Below are experts of layer 13 (counted from 0) of a mixture-of-experts language model. Rows are named router (the router's row for the expert), down (a neuron's output weights, with its number) and show model dimensions 0-95. Each number is 50 + 15 x the weight over its row's rms, rounded and kept within 0 to 99.
After each expert's rows: a language model's description of what the expert responds to. This comes from a sample of Wikipedia text that the model never trained on.

# expert 53
router:43 52 64 30 37 62 75 50 48 54 58 80 43 40 42 43 59 67 29 54 85 47 64 38 55 62 55 60 35 58 33 53 38 57 24 54 63 48 33 56 42 57 43 78 33 47 47 52 49 36 69 44 39 24 51 69 61 52 46 76 46 71 53 68 55 53 31 64 45 07 16 66 87 35 24 29 41 62 37 48 41 60 37 50 55 57 20 44 55 65 68 61 65 57 47 44
down23:35 39 35 52 65 43 47 49 37 31 58 37 45 59 78 47 45 76 55 40 48 51 37 30 30 77 99 40 56 58 61 62 33 59 50 53 52 65 19 40 58 40 55 48 44 41 32 56 77 36 83 38 48 29 50 62 51 48 40 53 76 40 35 56 58 43 39 49 47 63 31 77 53 21 60 75 37 53 58 43 35 45 61 19 49 79 48 32 58 50 52 40 64 75 53 67
Description: Foreign name particles. Short particles and word pieces in non-English names and titles, such as Tagalog ng, Spanish del, El, La, Japanese mo, Arabic Al.

# expert 10
router:74 40 74 49 49 43 67 38 50 53 58 24 45 48 52 48 75 57 45 73 66 59 61 14 33 70 62 63 32 59 70 69 50 27 28 57 40 22 45 59 34 63 23 60 51 64 39 58 41 55 39 41 49 28 64 52 53 44 20 54 66 70 63 57 55 80 29 65 46 45 60 50 65 19 45 50 43 51 66 67 08 64 39 45 57 59 49 40 18 47 39 53 48 59 54 66
down0:50 59 69 43 34 35 67 45 22 49 39 78 60 47 59 43 62 45 39 47 48 84 56 65 44 64 59 51 35 19 50 45 37 73 50 62 60 57 54 86 54 47 73 40 55 43 77 55 49 54 49 46 41 44 80 35 69 31 49 33 53 52 37 79 63 54 52 32 42 41 13 34 59 34 31 37 39 30 44 58 50 51 32 48 60 41 52 90 20 49 56 50 40 26 75 53
Description: Year century prefixes. First three digits of years (199, 201, 197) in dates, tables and ranges, as in 199-6, 200-9, 202-2.

# expert 28
router:43 57 49 33 44 48 65 39 60 27 54 62 27 55 36 50 80 90 38 51 78 56 40 47 34 66 59 66 35 47 41 80 46 27 46 45 75 40 48 48 26 54 43 44 44 56 49 47 53 53 34 36 41 38 60 75 64 32 24 82 56 84 55 29 47 44 44 67 42 41 32 69 69 51 44 54 35 54 50 50 44 57 64 25 84 35 42 54 71 42 69 70 28 40 58 63
down0:67 59 58 47 37 31 51 40 36 51 79 40 44 64 43 30 36 48 27 09 49 67 43 25 51 40 41 51 48 59 32 19 54 45 64 44 67 45 25 54 56 61 24 57 35 56 52 62 53 56 69 46 29 51 85 52 35 57 62 55 59 21 69 54 57 71 38 61 66 41 61 46 38 45 38 37 81 49 28 51 47 66 41 82 55 74 44 41 72 32 63 52 72 61 68 39
Description: Preposition-taking words. Verbs and words that take a following preposition, such as moved, returned, due, according, owing, in order, before to, from, by.

# expert 38
router:56 70 65 28 36 47 63 52 62 39 50 68 61 45 37 37 60 63 37 57 61 42 32 27 55 61 74 46 32 25 36 59 52 16 26 51 47 39 14 39 49 67 63 79 44 36 33 68 74 48 66 34 49 48 28 64 50 52 43 65 88 69 38 43 51 59 39 71 66 46 41 70 70 38 53 43 34 54 65 54 32 70 47 21 65 61 52 47 55 58 57 82 45 35 59 58
down0:64 63 42 59 52 78 51 56 44 33 35 14 40 36 47 50 49 51 55 72 58 33 51 32 54 77 37 63 69 60 78 55 41 43 43 61 35 29 48 56 59 64 59 67 31 49 70 40 44 51 50 38 61 02 41 54 29 48 66 25 37 71 63 40 67 45 54 78 50 53 60 36 46 58 63 44 38 32 73 61 62 42 84 47 62 57 23 40 27 54 69 51 29 55 26 50
Description: Word-start syllables. Opening syllables of longer words, such as Mon(orail), mon(umental), doc(tor), rec, An, Nic, collec.

# expert 42
router:56 64 43 50 43 64 63 34 55 42 70 45 60 47 38 47 92 65 51 60 73 56 64 32 52 69 45 51 37 32 46 62 30 54 36 29 69 36 55 72 28 42 32 58 25 51 27 50 73 60 67 35 26 37 40 47 92 50 56 80 59 36 55 55 50 45 52 66 61 34 16 43 73 41 43 57 51 74 47 53 34 33 36 34 69 51 47 44 80 40 67 54 45 42 48 69
down0:55 59 39 61 61 39 44 27 45 40 63 52 43 34 56 60 50 16 38 34 40 42 29 44 75 84 52 50 64 49 32 25 58 22 92 39 60 55 66 47 43 59 37 25 50 56 62 57 56 36 76 61 68 34 34 50 46 27 58 54 42 35 50 37 64 68 71 68 67 28 43 53 36 60 42 74 56 69 39 52 48 56 50 49 59 46 80 59 51 61 39 12 74 36 52 62
Description: Capital W starts. Word-initial W or w pieces beginning names and words, such as W-acker, W-icca, W-ants, will-ows, plus some function verbs like did.

# expert 31
router:54 54 72 58 11 64 59 39 69 45 53 41 30 45 37 57 59 61 38 85 79 50 53 38 41 66 61 60 39 36 40 64 47 55 40 39 67 46 47 45 44 75 60 52 22 40 27 64 43 54 71 52 42 57 44 36 74 44 59 45 67 52 75 41 57 51 49 43 48 23 37 80 64 18 31 51 45 43 74 58 51 56 41 14 65 25 28 72 67 47 59 68 34 63 59 62
down0:51 55 36 46 33 37 43 71 75 49 61 61 57 57 60 41 57 31 62 52 59 10 20 44 50 37 44 23 60 47 31 66 34 46 72 49 34 66 21 44 45 39 48 40 56 60 48 51 50 26 67 40 35 45 55 30 41 42 56 70 54 53 58 58 76 99 42 80 64 74 14 63 32 49 49 60 45 65 61 45 49 56 27 46 50 61 71 46 45 54 48 63 35 34 74 52
Description: Digits in tables. Single digits and short numbers in tables and lists, especially year endings and scores, as in 201-4–25, 9–11.

# expert 32
router:47 68 36 63 44 74 61 52 93 43 51 48 46 42 42 12 70 64 37 53 54 58 55 39 35 57 83 46 38 54 64 46 37 38 56 46 59 50 28 44 33 59 56 59 27 56 44 60 70 57 65 60 29 50 28 65 81 59 61 72 50 72 59 54 65 58 25 37 45 37 38 66 47 45 40 18 44 58 60 73 10 70 54 25 69 44 38 59 48 35 36 60 44 47 56 64
down0:54 55 49 45 59 44 59 55 47 51 42 34 67 53 52 46 50 68 40 41 51 64 23 52 46 66 61 71 42 55 80 11 47 59 51 46 31 18 29 41 53 58 49 49 52 35 71 29 61 53 49 55 44 34 19 86 30 29 68 59 40 71 56 14 39 50 63 60 62 74 37 58 36 63 36 40 63 53 63 70 33 43 71 34 50 67 64 87 51 50 55 35 25 57 57 37
Description: Lowercase c starts. Lowercase or capital c starting a word, such as c(age), c(ities), C(rosby), plus section words like See, Track, Chart, Notes.

# expert 34
router:41 58 45 32 33 42 53 41 55 49 46 38 29 22 17 39 47 60 45 82 55 62 29 43 55 56 70 45 44 68 65 72 38 52 39 39 39 43 52 66 35 54 57 93 49 50 60 45 67 71 62 57 47 49 53 98 47 49 64 46 57 45 79 60 39 45 22 62 54 53 23 81 59 26 28 48 53 42 50 62 47 42 40 29 76 25 34 54 70 55 58 53 48 54 37 57
down0:34 72 44 47 52 40 58 44 13 54 26 74 02 71 71 41 47 42 56 48 55 48 68 66 48 65 41 59 82 63 59 43 62 37 58 54 31 21 50 31 46 40 59 49 52 49 52 28 41 34 66 44 47 49 43 71 55 43 62 65 63 50 59 34 40 47 57 79 72 64 32 60 28 68 61 35 56 46 58 37 42 27 41 64 29 40 71 49 77 54 44 25 48 73 36 65
Description: Short syllable openers. Short opening syllables of words and names, especially Co, co, re, Jo, Se, often before hyphens, as in Co-op, Jo-el, appro-val.

# expert 44
router:64 67 63 43 23 54 47 53 58 51 65 63 30 39 35 35 47 73 29 58 66 47 62 15 55 70 58 63 31 39 40 59 22 63 45 49 69 41 56 74 37 85 32 83 31 45 27 58 49 75 55 60 52 24 46 64 54 54 46 62 62 63 51 48 58 37 20 61 42 17 25 47 59 43 30 28 49 62 62 44 40 57 57 36 46 51 32 62 66 71 65 55 53 38 39 64
down0:39 37 36 44 68 83 31 39 48 45 44 42 66 37 62 26 44 47 52 27 52 41 36 36 17 63 41 59 59 60 65 84 78 21 66 71 57 39 33 42 87 39 50 63 22 76 46 63 56 27 69 43 67 44 64 53 49 48 53 62 48 62 67 65 39 37 61 65 42 48 41 15 55 34 39 64 49 09 64 60 49 55 47 58 59 57 38 58 56 41 46 46 35 60 47 45
Description: Name endings in tables. Final pieces of place, venue and player names and numbers inside sports and results tables, such as Epp-ing, Star-light, Scotland, Spacewatch.

# expert 5
router:42 56 62 58 26 54 61 31 48 34 68 64 33 38 35 47 65 64 31 74 68 52 66 37 24 57 59 53 23 46 27 57 55 74 45 29 63 54 37 59 38 59 50 62 33 76 27 43 76 83 55 64 63 35 60 62 80 39 45 57 56 71 54 37 69 63 37 58 51 39 19 55 45 47 40 30 37 57 76 56 41 64 40 33 90 33 46 50 45 55 47 72 45 38 40 43
down0:83 61 48 60 59 16 57 57 33 51 23 56 43 83 45 58 42 61 43 76 58 36 50 62 32 49 44 70 48 57 32 57 55 60 76 36 25 50 22 61 59 51 87 43 48 61 50 40 44 51 26 67 68 64 45 51 52 49 40 47 55 48 53 11 53 60 55 45 54 42 58 18 70 26 35 71 61 51 53 46 61 69 47 51 72 47 58 46 29 35 21 34 41 64 52 26
Description: Competition results words. Sports and contest result words such as won, winning, title, qualifying, split decision, silver, plus assorted noun endings like -ment, -age.

# expert 24
router:36 74 48 27 29 56 55 62 48 49 56 60 72 25 22 18 71 70 41 50 62 43 52 30 47 52 55 50 32 38 56 47 32 63 32 58 86 31 58 66 44 88 43 64 32 50 32 61 62 61 74 55 58 53 60 63 61 35 40 56 66 66 57 50 51 52 21 49 49 27 43 57 65 35 20 34 43 71 61 49 39 57 61 29 55 56 29 68 71 51 61 48 77 38 34 56
down4:34 59 43 52 31 46 54 42 41 46 66 57 29 21 55 47 53 44 64 46 75 61 33 42 27 52 47 53 44 16 28 42 26 62 31 61 65 69 64 51 54 63 60 29 49 35 63 57 34 52 55 48 76 46 35 40 39 44 56 43 50 49 56 85 67 78 22 56 29 72 27 48 74 61 55 45 73 53 46 32 67 50 77 72 35 73 55 74 47 38 19 48 44 48 68 54
Description: Place and institution names. Ends of proper names and name words for places, streets and institutions, such as Historic, Street, -wood Cemetery, Memorial.

# expert 17
router:43 59 69 59 40 21 64 36 66 44 36 58 51 24 48 34 50 60 27 54 76 63 52 38 40 59 69 59 35 53 34 55 30 59 51 26 70 53 25 54 18 80 46 93 26 74 41 67 63 63 52 59 41 46 64 49 62 48 42 50 66 60 75 55 50 66 22 43 48 47 38 67 57 36 41 38 40 43 64 44 46 75 44 30 85 41 33 65 41 56 52 53 60 47 42 72
down4:61 52 74 57 44 23 52 36 55 48 47 65 38 59 29 62 43 59 50 49 82 28 27 56 67 46 78 33 29 48 38 66 80 32 56 28 45 26 46 33 45 41 46 50 53 40 59 91 31 63 71 99 41 58 48 53 57 35 33 49 57 58 80 61 46 47 64 67 39 38 51 40 56 25 62 52 41 20 46 62 65 50 55 26 49 36 43 50 50 47 52 43 38 52 71 55
Description: Field and profession nouns. Nouns naming fields, occupations or roles in biographies, such as research, music, education, professor, teacher, often with word-final pieces like -ing, -ator.

# expert 36
router:46 56 55 54 43 59 63 55 49 44 71 69 41 41 41 22 56 63 27 60 70 54 47 51 28 76 56 71 45 48 58 48 47 65 20 49 55 36 36 59 35 86 37 69 35 44 39 62 51 49 55 38 65 32 68 59 62 52 14 70 58 63 74 45 64 52 22 58 45 27 17 49 67 30 36 44 40 51 63 37 17 41 50 36 67 51 29 50 56 59 77 61 61 63 24 60
down0:74 36 69 32 55 28 43 59 58 47 61 36 37 50 48 34 49 54 52 55 38 45 62 14 79 60 76 58 44 45 23 50 40 47 52 33 47 43 53 58 43 56 76 46 54 44 43 54 58 79 55 40 46 54 20 56 60 31 57 27 52 37 30 72 35 49 65 45 19 65 40 55 52 68 55 55 52 42 50 85 72 65 87 16 47 33 35 50 57 60 34 38 58 41 83 46
Description: Romance name endings. Final pieces of Spanish, Portuguese, Italian and similar names, such as Vasc-o, Tamp-a, Ecol-e, plus words like Rio, Liga.

# expert 50
router:48 68 48 55 36 64 71 24 61 53 60 31 37 30 39 46 58 72 47 68 51 55 61 37 54 69 73 59 20 50 53 73 45 60 56 38 58 46 53 34 31 47 31 83 30 46 43 69 58 57 71 65 11 31 37 59 62 43 56 60 59 64 74 66 64 58 26 56 53 16 44 50 60 27 57 36 57 46 45 68 35 66 60 25 54 27 41 65 47 56 61 82 60 45 26 53
down0:63 66 46 26 43 45 29 72 36 26 62 34 41 67 71 45 55 39 65 46 58 41 75 44 24 51 61 20 52 58 55 34 43 51 69 42 58 57 16 50 47 59 49 60 48 59 48 47 65 62 46 44 46 80 29 39 67 46 53 62 43 29 42 52 44 62 56 57 47 59 77 27 77 48 41 83 28 52 64 45 32 42 49 65 67 37 55 12 68 54 22 38 38 71 77 54
Description: Unit and symbol letters. Single letters in units, formulas, subscripts and abbreviations in scientific text, such as nM, Hz, mmHg, M_{k}, kg.

# expert 8
router:51 45 56 48 25 43 74 29 67 32 67 53 40 35 27 53 50 54 45 75 63 53 54 50 48 72 76 48 44 43 43 70 54 49 48 45 62 55 56 39 46 64 60 49 15 40 31 56 56 63 75 61 31 52 41 56 53 39 53 46 68 57 72 43 60 62 45 83 75 05 34 53 49 14 38 24 51 68 71 43 46 62 55 19 58 21 28 46 65 55 54 71 47 52 50 67
down0:46 41 48 58 47 46 38 73 55 41 71 41 35 59 43 52 44 79 48 48 37 58 24 58 56 40 39 59 76 42 42 56 23 63 51 23 16 59 62 45 69 53 51 31 83 67 53 38 31 47 39 45 40 44 80 78 40 13 55 48 62 19 49 37 73 46 39 61 43 45 32 28 55 68 66 67 70 70 48 49 52 63 42 32 31 47 61 67 69 57 45 69 26 65 53 44
Description: Numbers in statistics. Digit tokens in tables and statistics, especially percentages, vote counts, decimals and coordinates, such as 51, 4.56, 13.7.

# expert 59
router:34 45 52 44 49 59 63 49 56 51 55 73 39 21 39 48 75 70 29 63 67 59 48 23 51 68 55 87 41 51 45 45 34 51 24 45 68 39 37 68 30 68 21 67 43 61 40 64 61 49 66 36 42 18 49 75 59 67 22 56 64 46 80 36 47 58 33 47 41 29 30 54 62 45 38 33 35 77 43 53 35 61 53 51 74 26 42 52 66 67 64 60 64 48 53 63
down23:46 55 63 73 46 26 70 66 70 46 24 59 44 60 49 27 51 27 61 67 88 50 17 66 47 44 67 61 68 55 65 45 59 53 31 62 60 20 40 24 33 65 51 45 64 42 42 49 64 44 62 72 57 62 44 73 66 58 67 31 55 40 60 37 54 47 28 73 40 58 68 55 50 55 44 43 50 19 38 58 43 50 32 57 54 53 26 45 49 10 38 51 20 59 57 40
Description: Personal name pieces. Given names and surname pieces of historical or foreign people, such as Ivan, Muhammad, Paul, Karl, Helmut, Augustus, often mid-name.